Weights of a small mixture-of-experts language model, trained from scratch on English Wikipedia: 2 picks a token, a sigmoid router.
Below are experts of layer 2 (counted from 0) of a mixture-of-experts language model. Rows are named router (the router's row for the expert), gate (a neuron's input weights, with its number), up (a neuron's input weights, with its number), down (a neuron's output weights, with its number) and show model dimensions 0-63. Each number is 500 + 50 x the weight over its row's rms, rounded and kept within 0 to 999. Numbers have three digits each.
After each expert's rows: a language model's description of what the expert responds to; "comes after" lists some tokens at least twice as common just before its tokens as in all text. This comes from a sample of Wikipedia text that the model never trained on. Tokens count by the router's weight.

# expert 31
router:513552428526565487445492556607494572549497608480496412443592489508452516568436526539563404651520502547544499444538547503483547548450536475502496522453482542442481423551479588470413536544461489
gate7:534458519571455558505441489529537469475602497480542517485545596475538514500523545456463483468529427466464501487553638469447541456414487451548495482526480448432448513503518503555490555515509562
up7:486466511515546428365542520467491560466504460500517529470483411598425442422486456572565541524534587540513555519547539407521459546603443539521499533478562420409561423496480517360460468490463397
down7:618490518471558442528478522492499484570468482498508551538532508515531599497554516605516490528430493508519438461475430540457515477417371530495572505610483453505423449559487435526440560518539519
gate8:463567467465453550396454475506550435544500448601441508477455500517457594491427608493507476523495474489450559558466582547500607451517575548511532604506498497568461453431449498415448572450507488
up8:420561533446534428534528584468541411464470589484468451518486539478514438497540472399424528503444452513473485544548405514559463506508523488504454406576513482606490474485476588665488530518628386
down8:453507514532510555519511488517459472537581513450582534500504513499622490503483460493563474608509475484382666506553466479547507466469625491492534432485543535535475521439502467406514548515476575
gate9:542545507523489467420516505504539480514517467509461487483466488488501565431483547503539539461436532505541507474558528568548502496558485559524501520575436550581474482487531501504480501453553557
up9:482528466483584455486482514500483500501515483513501529541547492414580517500550557511552453488544507596585439583547541506439528485563545404529541524628461518622590495386413488454472496489434443
down9:436483532476471567436557449472482493585505431517535489436625486430568478587489529456523465542503476422504528437418557518551432473537615494519510525497509578445508489486472470461502483634546507
gate10:568526576524543499525493496580472378468446312532437433483529540498546505468459495481492518491451503515529473480450543541514545453523496531453527506526385445387567546499496475577536585507436446
up10:481571514501571569554526546522566500488417517484479456483612473491480441529501521566385545415481430573533469490477560392496475443586590485517470581450472556475521540544536561520489544506442494
down10:461568566518548548391429475461531410557508439516521574374537425466502593522532572487434424442549480563465505507579518494533490550550596562484512458535498523512384503500525456482539471486467484
gate11:494418536462475489428515492449533521473523532553484478445511557581504435497571449500525508450374421604424466577499575500476529474565495548475534552510470511510468494524459527433455551464478459
up11:447506506461507503437592568533460508591606403385500527558427496548406438595508563489491550595530514409496573468445519524455481556477439511512490488503481558442562434493473488600450529519516518
down11:472425558455481476545565529441524463541472434487535484520510527491634568514499548427558440492470506559615466497566465485569444400434564508518547570490621502480518523467513454536504448500588534
gate12:538509598533502581610508440503483476471511442452428545456477520597565435507529558555505442446519596569533523547441546516512405517544495469547512563540461564526483442494431452483485418538468388
up12:528585588409442607510492453517499408572562578509485515535452588522573511587535500536603543458515515552526515409466485506538470448511510513503552540520478423543501400495522471505510538521514421
down12:493479423447490512539512537558446560524499504546465450542591505441460502507466486564521396492525481468481558476506521516428465478481571534463495412527549605461452570478487528509502482485419501
gate13:542461535464540464495464489524602488477483442598468467434438525525541453473552577477555518515536481467461530462474388522499497529483607488580512504515447456400469534522574419411446447456518560
up13:555477551588489506489494514533513509503506609514582580441553547448547422492520585524429473484525481560498645411484588443559458459542588464532442520542425614525472529517473364592544464554461500
down13:433531533600523507581573507451562448524468489436444439578544475405504481493599512533479526430587491531501566562408365588533423540366470474515493489547432510458552489576513538543536466542474504
It responds to: Bare spaces in tables, sentence-final periods, and capital initials starting names, such as Jim O'Rourke; also would, before.
comes after: " |", ";", "\n", " the", "|", ":"

# expert 0
router:461468505460485519467491335460577503500538507546496560488435571496503476444521357465447477427469464475485548510477538545597480520485423479523479514563489456416500552579527471534449583500554504
gate7:518405532475511488443466558570425569476493493460496523469508494458480443551520480626423489374536477487431489498415546501470533505479466504524505429504516416496543537499460560541521498451455422
up7:448537590480462450462453518530559509572544465533536423506446524463554525484505501437514396505492557446440473495570516487535533470521468534569463478418560408443479513518484468535553527492530434
down7:533496532533541555487607447452478498493695547484538430444534500524418493480485528469546483498408498443489484544397506501436559468455539522453428534481520408391587433479504443479447555501511517
gate8:558456530538493512447426511461431458551486422480540516465446508365481523475535428478479483429518461393431512518473485517525569415442472469448535483419448514521496427467555526526523506545493564
up8:531478467527448533478429561442435409528466444533593506515482468429503456469504476558505489470494474430423502538532494527505545471501401439454496483480467545504436431500537518422499508561562518
down8:445458538496516452533448612563482469608435459485520473442448494479522463425541544500524492495478452500493495437600554521468495473452442628505453482544492498533484404534403442476481542464446486
gate9:475553517520547561527440384469546451529439417522463482486444566422459561556410420524549597468506517468543576497387479445578490575639484490452526514499530514520442496530511528474475486497428490
up9:447403474566436519514510370528494306463453493512466457423488488489441480498440484541552537438457476506432478512529450515532492665552421403534489461458508500557382572626551536468482525468539531
down9:589540564549510437468617595520614469553472484526442421443628548497558469438562528465514504567524559496614458490429429510436504519534505483538459463467476466450504418530564533460499465509496551
gate10:450513519576489519523561452503501451495537497488489471474525518445468531425411442515455544438501470431480544559498497556474454481487411501554575584441478488478640525445434381458459556480457461
up10:462515513477519477433510430522437447510580530580457506543491502540514468448509441469438523438441462462427539543548538462475510533535385460592467462388494422491618521513485403518459493413390517
down10:467512510546469427500617410533494472530497466620445495503424495589520480466486552473440556449465437561536546582493518598539499548559493561517479379446598542513501501561487531498427426543430442
gate11:423467498473461452486417411476610549546497361471476528553542465462552476532605469520499587640512500418463503490518485344532453455452455533465534470498547476486549511477471554481445504528538590
up11:451553498547387450441463416546602452516473399511503528520526476484556539565546517509501676539559475369460485458453439390473455529467520514529465570501529432500498520523518492534520440531478500
down11:485432466490537586536500426443539388469460502487441485514540411419522550492455511438492609493527544517464513461553474461579518466490441524485491505498574497464460452561532486463605505543449501
gate12:449507531477511531495590500448530552432451491516485515499463545468543456501444419519523566406479454519590432525410519429546522496499511463508629528511522454562507466504386467467500451428482381
up12:537485412484525488471422483538538439533499472520499552495559496500462545496536577447477429601526536440435555430578428501474492484480496562519388483473454515503495548528503449473493530567566576
down12:514479485440479441532574444470447488495491421490487504571463461432467520474543518474571476528440485521572496505449423526543482464516415543551420456567548552521467538517587536520475463545467503
gate13:398519421536462571478402555496425460495422443459488522492511560533414483522570468392388419473505523472368454516572534577502446653454459516466452615573546529468546535503537433502446513435472490
up13:600461546556532483500515426498572466524522593550587520509443512449525511585417550556562458517531506530527477433475477452490496415533593395508467416446572494509521433467419532504534553536590481
down13:499456511488502475524454451504440483420607492457438469545527496471528461516463479484582520460476421467447460505521441476470468580500449578469383523472571527470503545542540542372550457569503441
It responds to: Labels and separators in infobox or list lines, such as Years active, Born, Coordinates, Phylum, plus table pipes.
comes after: "-", "|", "\n\n", "1", " •", "0"

# expert 29
router:515561426539554482457487546609488566544498614485504402443590500509454509574458523531561399649534504553548491446524542503484545555442534478493495527460482533457494418542468588468414535534472493
gate0:516526503506466444569547503478530585563492499552533463504500536499405525464405582456488428442424598458434489430522456538533524382502482588585434504500486440547520592398483464503480559415501484
up0:504508535534475541489431467552564494436580527563434525622599570535609538545446385493437579477496582448641584430495378542398500545529435377518509502508530526476451384555547517491445509539492564
down0:511498477543445515478462543549502463524488491491429467485540577474473447520542540434508505444461477470439442565434496474405472515530470439445542463515474441457434483512481496541462511422555499
gate1:509500512555509571430585444488471498507469530459510496527534445531469522477581449472420552427496421490484516510458541496523566473641586421424457621541477525503531500513522458468405436515416417
up1:554451477433543502485478515463525509524411458525446610440448517548439538565495576467592527401574477651535551500484510581614536479484521519545530490550470476561494439487375540505506523415487507
down1:456448462462506588491574544502508409549467372552427415543510462483439597472414551472503523512472499480417467545581451499593566451523599472385484530467427509488489431527480479514402425602496475
gate2:478567515457479439524611476481509427549532555549576479490445442539565509565454568476478392434423484462453605493524533514500512460504554552464507518509374438550571429515596509568430515508457619
up2:499457461590448475398533491524552545517477561554579533472460500516524596480355420523419500526477529452559435464508458491581541524459609499510513500557501469499447533503506613577458514526476465
down2:465505489446561547453503483546468530538451414517515520467447458524477612531572452565589498534575519478519501447606537553390463487515446486402464475478536531570564510574505568512477505473526495
gate3:503497551567551444590531503603465459513495513515495512518466412534492528506477472424558397478400483479471442449541454589514487480560515410481474429472518428563510444481524524432439605529445523
up3:546496492369507456494507521473506482511599535638402516541591508572555551535547529464555428501403472489379481422505541510460537520571452474453512428434515406649472524537501526519414475453423407
down3:460511507469448468537511519496433565571456482473455512482504470507390397473537475465494407513514523503642558479451438480559524617547507517419528515537500534499557493570479522499505588480550470
gate4:395437573466525544529524561601564527490400488466466582569518503531506536461425436355542537533572566501478541536509436449516472478503489464480500552455502523484431544509541466538461507511506516
up4:519555531500420510506451461496473528480391506575486537448476528439557468484524410473536456451446459440552473496465425531593465525519570591506489464454470495466465472535453571573543580502498494
down4:463546498520539523599472511504471513483513552570537526469497478476527473497431512560455608533465529516457569502517494501578508550488547386496486536545539612458560515625560453478508482537527463
gate5:491477520442538450502482498438496451598442492460480523468401528545512497558488567565517515556467393518502472553526454390429653392534618491544427361514519513561490522478550512524514468580440462
up5:416527468479437531490461589542536527488449521418598453500458426457555512454574504552464476488465511475541555538442455472454425440539421433385535527473473516554523575514453481456528420452446598
down5:442592449491501509476518511519438470502564397532463467488554385427553524529471516479528383414506441604515542615470506539505564601487498597520503499468559446422478533425456530466460518473495462
gate6:463576576539462527400528452498615485441467457519455409515410468518501491451487522526589608427530495600538447458457460585498617444464502504418518470451492551486418541614460526547548468629444462
up6:526531560561543471544488385567401369465495551492461542471464455410474520565460602473378500444522534598529391570545445530449489587570490538533466411418438505521522459510492459524511495502549551
down6:503462606583499494521479399388506396567530492464529618476453540529544501549467457572432480533486382475543553482526508431512497583553624424478447418545485513555454472431540512435497455523449374
It responds to: Spaces and first tokens starting table cells or list items, such as numbers in vote tables, capital initials G, S, Wh, and list hyphens.
comes after: " |", ",", "\n", " |\n", ":", ")\n"

# expert 25
router:512565427535553493453495544615499567561498611476502415460583498499462508566451529538558405649544503559532490449535546502485544555445528464503509532468491557452488429550450586465417530536475486
gate0:567401547572553413535453523528577428504510502586618494570431561575557419471522546549516518415554511460593564475341562469613389485471433459452460485498554544512593474470415471560510455596518519
up0:410562561504429507587396458594499445503504564480562523526479485498493485558503502521399606489483394552550469521539411559437451432404460489481487520502539508579527561514572527452513519542514473
down0:527519439527425583469534392427485485523461493539460528439481538534444543459554496514492431524535439505545547458580510486503598574461520503511456492578465429496475509531394550551545439456495436
gate1:574500493520510580636519504506495503495472574524485536496482581488535469441535603567549528476450507463506484579536456434492452498429490561514457537443411574519442469525638464461586447528566479
up1:521552492455552429383520524497483417554523529527432491600521550423461508430492561546502650550459500473572622589422523462415504517546546453514547509555505504500532500533490574440435442408378550
down1:523587513438484482472472466594507566484564575541458475408405482517525528559627430540494566458567497506558466491482490494501492537454485500476546527469501556495445512530473451510419450416589526
gate2:436459444531526428553501486605522496581506507426522558469511448480399485495455556505385491559484446525521564484447512505499476496550547524548601487554515442551624508429524511507540399527538444
up2:371463517541493485531488431442473464439477489479443430581488474507484506514467519528486500566467559480491451446393565431587548458505578605488515555568421481571475495566574463488525467540532560
down2:532514573477546579430427437469463489525482405477419556445514504474510491646469510456610440511440484477484530533491466514522504384491405578535472463598483556524621521506482490463526529489535447
gate3:532522596545514478472472540515494573477538465496416501530494494478594453415521483582546461507486595471514500506505511519473467513567474412502430468492488529556508477538463462463506416585492588
up3:540531448531552508483621461490517542479460524421461420476501521450550638467578574445549509393436513526457483391440458419468392475490505425460521595630506459466352583486526566500565504435474407
down3:539545523576485464461506525473590536485535492559437464474472515544564542517485518509438558499508656472607560500463441471530419554481546447555512544455460530546534456397576404544514500595592501
gate4:506513461495536394491455476560580549539504486526472554446537454575542540528560422507505524428474463556530424467387459553532515451454553503534500530500521538576504542456467469629461497505586489
up4:428508575466481597591522463495433441518468477542476522489567499469389491481460496469516502500582510539546550490413525462455526499579457476521542446549531497488504504540598420487565480511441512
down4:467485497545478573535500536431495492407525395437444474545483544477559469566506518575459501471541505405434419503435519507526652541525516555558516544561549499460492432512536585533550523560539449
gate5:426517518505468475435425438489558553558508493464552528549587511551398453465516466589430496503463492441494506584527491510462355526469493565573505575547575431515540548579553479465448509490469484
up5:533448438491569565522451563540459575509390456437526509598495578432526480456491554467412528424538591584426516571547496591486488502417522385468576502433504595510546400595483502508526515499417500
down5:509459501573517526417528416457486495463519602521611500576471528552525413520472480395485476460490496533461497531474524513423534592461545471493551468551573460485562537472455455513514531548517506
gate6:490495588504508559567580581547542485482603484493466432541418553458559574480551452484498511436510487482517471518565454504475522513533435587550442464514464477448535563551516517540555512619483492
up6:517510549528450605501493500383482537404454428478519448502376488442477498444578458428501511482432564442489489414467631495488551545460402535493454558522517536518583583436400494518509528607526499
down6:527557512443516533512523560515588459502494531485480512499531501560449507523557514494519519453513547517479486458381472525514398521496473567574443426450503495493552526528597462549487490585475476
It responds to: Spaces, periods, pipes, and and capital first letters at the start of table cells or sentences, often in election vote tables.
comes after: " |", "20", "\n", ":", "19", ".\n\n"

# expert 1
router:586545496498591535500439552566549557464555526476507496516588552484531547530461511470548498531465516440488514526561484507473522607476492390539544410508480527565441460509516551537469449514542491
gate7:519428554562517559559438527420544337585566494464441533509486591517452553514428537494523459500456464475467561491517511511493524448529449431480546495559420516582475436573525499500472492468507527
up7:562525507468470403618557567475461536485484513507497493628511588532477448490391470498502465547522520496464498479542480476534592418462606495499514531478481468403511491523498495527461623488470560
down7:528476548467563464403520502524499494519474522526545534536465458547542539537410534499491534542470524390557484494448441530522480498637416554492511496529468490466504513445483471412499494436497498
gate8:499523494566503511416437506489494480514515548478470475544539491437563404570459638517476444462524643554371436516553473565563506482481519652478466410568522534534543504474635464271403528518454491
up8:489503491538448470590518435484490554455471557380548480451497526441549552465508514526460460503504530497409436514459438520520648384432553425398457489461398594561486558519534499495467535475477498
down8:484564516502555462505515474460462491493416537438606511484500395525533518505599448439501535560447473571440536517581437525495519497420542530517518473437410534526530435450506496434531502441472498
gate9:442528609659561518542526502527483519536566475555411510588554439484438520505469442425523428433450589486526513507486476472419570434463530440515497389511536467542500509542564481395529471551460515
up9:503497414436522567438444437495424431551552635493490502465522528492461459537523468657549456543560449476485516470461628505484504508573573497509489571549462473467476457474461513520554456507400482
down9:508484477435370502467519500489517448476489500520473414466489564402440447528571496467591517455530507469410525487446470518545571577569428474559504467506502479560525513565483430489479475496535512
gate10:402489459433531540448505505545499482411525482523475459505416424508565536491482486470388505513551502442458486544566480615491340508523544558539410489510490435574539519495516526508537463501522567
up10:541478508450489459444561425457508559534520534551488476500465497468478445482455582507570533585509466506537531610403609510448407465492525555477482530506507441550610522481468513525525514453522498
down10:502513505452574509474445422542432491536539568445502461467451428408438582541493495489515492495494481526482467508576574560532517532441500389532456532477571462515589580499530454480465525407516517
gate11:443523502502448390554494495561519434520563461561439551480413501404505561439451493517515526513517454407436450511508425409434508483525527487523514427530552528590519493573513465454454538403511470
up11:490513436475452401471579544494477415393635480515524490476407466569559490518467561396464449604495475444415509575525475395558469425530461490464594474509465436434499490459501493529523488634538576
down11:503474573508442478414490513437501475518490583516522435508453514482485455521463509564557488534505487540542438568464540609419522517426476584566480434390469441460521459462401420546501509454486494
gate12:488483499392502563518438486503603509459533461468463540527554572506449564447588460603513504422502480485483508455458437499506474509478400543461588507517535540422484561464525500492427614492433600
up12:471464485446468429479515458555523578446479386452515509540488574471524630569555556500493483510448496455497483432556395510625439462456483479544556478507541462508523560520508475441443515503430635
down12:558520508525476521447486474396406495609495456504509480493493549528437440490474506475511533553458447445377486483520518491479420505501448598465546456475495496534444526471426440513563593533510491
gate13:532413470446516494582516479431554486511507514496615568455428456533540534574520476454459472484500489476509516520525535490451486505539420498558454526560476564490519456505559545514443575473510527
up13:547510510407491530490502506452581445476467518496483548519467433579495464501495532567506506499536520554452494473489456560448578464494487326550523613568380509470400478556449551442522427501520446
down13:509551505490570464404490510435474539488507511474417504477507501494511546494439550476478549556533378543518541486548506509454487519480530507430521525494422444408554492467583482438590512625542539
It responds to: The first two digits of a year, such as 19, 20 or 18 in 1984 and 2019, plus second years of seasons like 2010–11.
comes after: " ", "–", " (", " con", " June", "/"

# expert 14
router:434535504475469437485531430562588422554540565599390486479495459539497517448512423543488475442495468467513565514522500429564429496431393540516498492461564541482449493472471585510568495541576646
gate7:500545484567500470498565411528439517441400422520446542590496505494555507441554527484477585451451467482485443553530439506478550496505520571490523393588519507402620502439573580549532424542543553
up7:477528473523639501480552455496375475468385435587428500573567512515500437411453561536516537431465462490472522465507397504498491460527552582410516419603450535452551545477512493506487542538559571
down7:519557528494435557590470475470552589479393517586565546562531510451513505506504507488375550518507454534525519493567457505518506486472475496540574507478507405493559515476473507432447502441515535
gate8:396466459484490453521505498429497528470505494497474588440517483528576597458532500438455424458543535510449499415497526496466455512403459557436535481547564410596456454461498520557495591530501557
up8:530535532572542533554407554556478506471443477498459489500490438526583471544574501481567519461440521511453568473433558458488523544534498518582534518551489513484570489505525509450663519504587514
down8:416475518549492461412439523565556607522564525449428501538578480434500498584468527526524509482481449477464492513421553522472482571561492533581511607515468577525607575448486548576593526498451457
gate9:501529431478605545457530491492538553519483464522467468620513478520480448440446587460472488476448596529416487496423523462437511492441506378464453583559480491471488481456417529533633498549516550
up9:555483480552571512516487498487573428562492486366544539527464457511520540566476459458517502483518501434439476499421538492458521431469484448443464516446432320540553518513498446514446418492565390
down9:511586528428611539481515408543499401480560537545549517490585499516439459525440509478562548459554536443507488456393503534490513463422449499474444569495489424552479497477494503451510489479596601
gate10:552502497488492515455499477503481517519528576495592547537360529472457517496496498601506468510519454493538526589434552453537492495533506514540441554541406513538498419519503469576518521574476549
up10:423476438518477542534528513526513518472499475497514506486616533561474494450424557433467414446599511538496593384517466487469485458468570485505487546467565520581466587561503486510484505481489553
down10:532504562480497431570494393447554574529406495506486459466603545453536516529475548458485491494478505440545458496543407376523518550497518487491510490587565493532421495486351463465530448513521467
gate11:487418412464456397485448513552419520390486458546427507428411571478566535495529432551452475482534480496487490533549436495541543549513507534530446423433574549462488454434391480504536459521572546
up11:515529510553475456525531446462480449587562452474499557538624488591438540559488588366538514482541427549533417471487597579534509450447473522540574566551456476540428444504598551498481496553442513
down11:470583492555512464580481474536426516515538497493464599454579460558472451541480490412502528524520540461507450452496518433471449393535492409483533542491460432547478460436545586492456521475455500
gate12:491510682447419500525659501475574486503412475552518450466469479482520506452481448566464489503545461567563497462520457477516496467512387485453477578519402520506418551586537561491449418527440460
up12:520459406481584552558494572462455551574585528465540564368459512574465515577487505516545496524481554469568556545467528449578543482565575504489491485592559425515507458463553435565532622499484499
down12:552483498500565411475425514461548483460457517511489626446466497534376522462554556526474460454459474426531543468475570472404573473441512477474620484506471588447489486522577447489548458523542488
gate13:413577508504518467575531444536528499561511436521520523482456531505537538470525535519534547473578466548533521439490481489551437482488515575529494534481515518685489507490506541592495457415448598
up13:500458528476493523580474499619354561490447505476461512492406470432395474452540541475557465485481561491581449519532479464421543479512528476540536483562381425501481492582552373530531436495521430
down13:549517422495516510546439586504489411466408524486523577492450512532383568436509519506498458483490526616513537526535434602454461510510564498511527485463469545578460505496560475402585446534533497
It responds to: Colons after infobox field names (Kingdom:, Waterway(s):), two-digit year endings like 97, 99, 89, and line breaks in infobox lists.
comes after: "20", "19", "-", "18", "′", ":"

# expert 16
router:489572530457529513517523503468451464420409454538526548366560439483484418493477423427457506487476498452493503505498478536527421508508541502499495595537516505537516514530515507501541461529490482
gate7:486457508511565501477443451528518480514543549435435574508466404566490411491476434473402538465517519502432609397551446479511453476477523485567630493545506417480449484454498452440503565527481570
up7:497545570496545520421453439460497490391541436509562508499479417584447472453493446445434542463530595529447520460519498556541603435368602441496538487552493474559514481494525522496535587456441507
down7:517528462579475562439553560561499439542554413437475451541532472508576442535510573511559518464504405419518493528397495528505544521382518455460573455473494502555513488491568418538387544498502485
gate8:480479446511438522512475493453408441478488442540508435569391472499505442400472459586520589504504467450515544451466419546517551527530461469571502552585425523529450494517554578410539456501497478
up8:460456464515482513527479514458477540453486507530516514581396450383479498466498524435584560421541448496485486385436526486559458476394528473391503567578424446504509475548482578471477544488508467
down8:485519462409504528438500550494409501574466543465503483473589590384547551448586467549555426462534479480496465539541472474561510634481618490484482470489432544435492434491507542426458545460506507
gate9:510477552508475479557544412469490548464419453541591516468525404496473448677494518563484480492480552551528537566458476530389499515490446469477398536464488551563476548515539503546499451523582528
up9:506493477502490591491479548497516429537446613522512521591481524513574623447520563533532477554489545383499443503532534522427579535402473466618547450530568496477573520381457489475480523527497560
down9:446546546512435458514544522453535470503430420546479480448484499560436434483493543516513514539402481478545562464483539402480507531573502445534464451552565492540449481548481403472466524509439509
gate10:532525593493544429616460528431560595518520494509581574519456478431440508469530426383464503454472483439502482430540496522603499529408559550553517530435545498457530413472501568495574510485538487
up10:541471487554602430577477491476468531478499522508607541459462469437450468416570451369514458516434515453516419522509486572522506492429556470545455555486502557466493519468519492614412489545485475
down10:406517602489544463504444573629492595512496509460497503443530534582489454481468502410435589521457502505497601460434517557650489503444513531552550486466465503486459486527437546494499435531466519
gate11:518482538539510421510547496472448583540509519547507378440500487585436602437540566501486457401485617495549601480508564496527475430474546455531463539477500505586445455436449476390520465490532568
up11:496491528499487477560443487534463508591394512475463436617450508429511482487558577518499510479531471425462547504533472428501489374468464507441421526450522554564496422474439486489477479549535462
down11:476520472574574487523498413582462425445431367478577411594483504597475462491585492504544441610502521522507586532493511580486441492442482501525449476450511476560526464473437451466467594522537484
gate12:504442511538505624395606515502466590443561542505523590472504508461501409445416438409450525454488442469399451441534506592475545463523529505539550571415459439465517516512560560499455464452525580
up12:411630455465523531517407489461548450482522563422533538534521519470485524574466616524478515540539543575525536514555474473444518445414410486554380464501555486528483465501433503540531514578445533
down12:547532548524540510528432495475630548473492470490527616436549579567458496571453565409466561497521509398550521402525540611410489523534537386559513485502520496526502570492537565468457471548471557
gate13:502527481553516512497515504486478523428495502423505466432465555462495372531462531542622468487456471554475527514523533494503516508581505534500503586501479434454515400479602511443591361487404593
up13:513478474570429341441464549390542521484489554452596548565473474552484585498490529501434482511547519570493494428462504500492495493466478528534425406522541522475499545530402396477470606506522385
down13:540534474421503517536455516526523529519475394604521412494508458455489455590462511511549477456471509609501381444537419457465523382502459476648368543475457495542534540485522482544561482420599575
It responds to: Single digits inside numbers, headings and coordinates, such as 200 metre or 37.0550-7, plus Location in infobox captions.
comes after: " ", "==", ".", "–", "00", "10"

# expert 13
router:464549499485589489514381433498515476442548558518436482503470551482512504488533459382493500405501502381415445472510500519574450554456532505556441527463486497492424454519474501447535600534525397
gate0:493526487436500497566471534545507492382566488446541356485455512512547562487482454535505451460525490403441434506488482523419413489559470516551512454523563446497517532555447458542521605473497441
up0:483468567602464447457505517485434480563467532544518499536562449471431430501459488451500514540457464517568494494572454487446445580487431491506550492456504458454544527473541468443584472526502528
down0:535521540509489527458572516536493514585497437578526564470550516516501467521494487508473494574485516463596459491568568446518463443461489459444419487497478463476476536519602570464479482535496502
gate1:494508525494545518550445453388534418459464496571509491465567575445558480628578368530549541415446549539433507504468495478491439546384524504476364430482507428487517500520572504520498522543444578
up1:488423541496555505541500503417614434523490516505541587419494611503458384576528476413521504511593498550372584454445499508412507469458539489524493386488528468555547585459524494538474546459478448
down1:512509557433581544507594454468523527410487430487536492475526479492464457487541516459604559505509515494496558417506478545514497428544499506493542461409527485529463512558547536507454408454492377
gate2:506465494550445468551530634614469541523539517525444517507479453469470468440430561489533453484476454394506532551613488527467498487523500580524508565470528504446465484513557617445513486512424458
up2:556537550461433607490471465435518480449441557594478549550512397477543562430531580396502520519517555534566595444544512486488486519511584542457398451514521547505490498475554466500388549478541585
down2:459473504479489444542439507522477425492625473525517605410476551581483453466497545499434529559455486405553595485475410528489554483520509533491433486451468557503457528522530485501619491543434521
gate3:488409593486538528567421367519539490406544521549544504457469540511476466450513387470532486496508503460440485553422582516515498542489540452527509480514463498479490483526431489522571468623478519
up3:525366578511507492534516444508511570404509583531524512531484450579518494462495420460471464480499509515446455493432531523462493500416517535502538558524442516508406460485459478546582474565518472
down3:465490485485482507531536504587469497476598590599537493468541579486560459495544602446537526490544492540469522408532476528528540548465496513458623458480617516582466604430538547432451480586498530
gate4:549459504614434404462533435496422440511534541520470407480408532421465486541572505493465463406549510451481505499592537520494499485517452476532518362473534533544529589479504569442496487541450664
up4:484436582496500556515505562493470466549455569533537416474584507464477499543453514504501514509464482523437558458489526488490495447559540533411464525568563553526472468441554451540462528495555478
down4:423523545431489499541497551447457485345434484508530471559442520445495517504511532492557521450484456501446450458520543512513504435549548524498432546582455485494525477496517479597412555512503460
gate5:471502495511554487455580476453600616563551506598476465454448532484458565502511437518490542449466602489373498479459456583482526504514509568505507510536547487531432588605461444518417533548456501
up5:407543531487468526463420465436562614550498559554496441457487418520437497488450511547529487510444539473445585520507616541513521456486516621482495680492521432540487421567494443508551550491468457
down5:503464381568419486399548512613432512548530569412443550508538463390379471457505457481566524468526500476583619409447524446510478543462492424485514540455505509550512499405426429509596513516485447
gate6:469567516466465488497423498433529455398453522463468556533526385540510606467560480452503609447504534504522571592643513427510539408515504487477469442523496497390511554492449485512434436519433467
up6:466452560577450585505572448458524541524379543469551491489500539537500545461544503455464469604552544491571565489464476597487576522499443473500430562482484546488457494469604511471501517492507529
down6:519499423607492452477610443490621452463478505551451469485480504470459479543518456532455489558456480509568546536574515512506574536563485546531520503546470492467503461535507478509493491527486513
It responds to: Spaces before years, and pieces right after a word start such as In or As, like In-ter-im, In-el-astic, MacIn-ty-re.
comes after: " in", " In", "In", " to", " on", " for"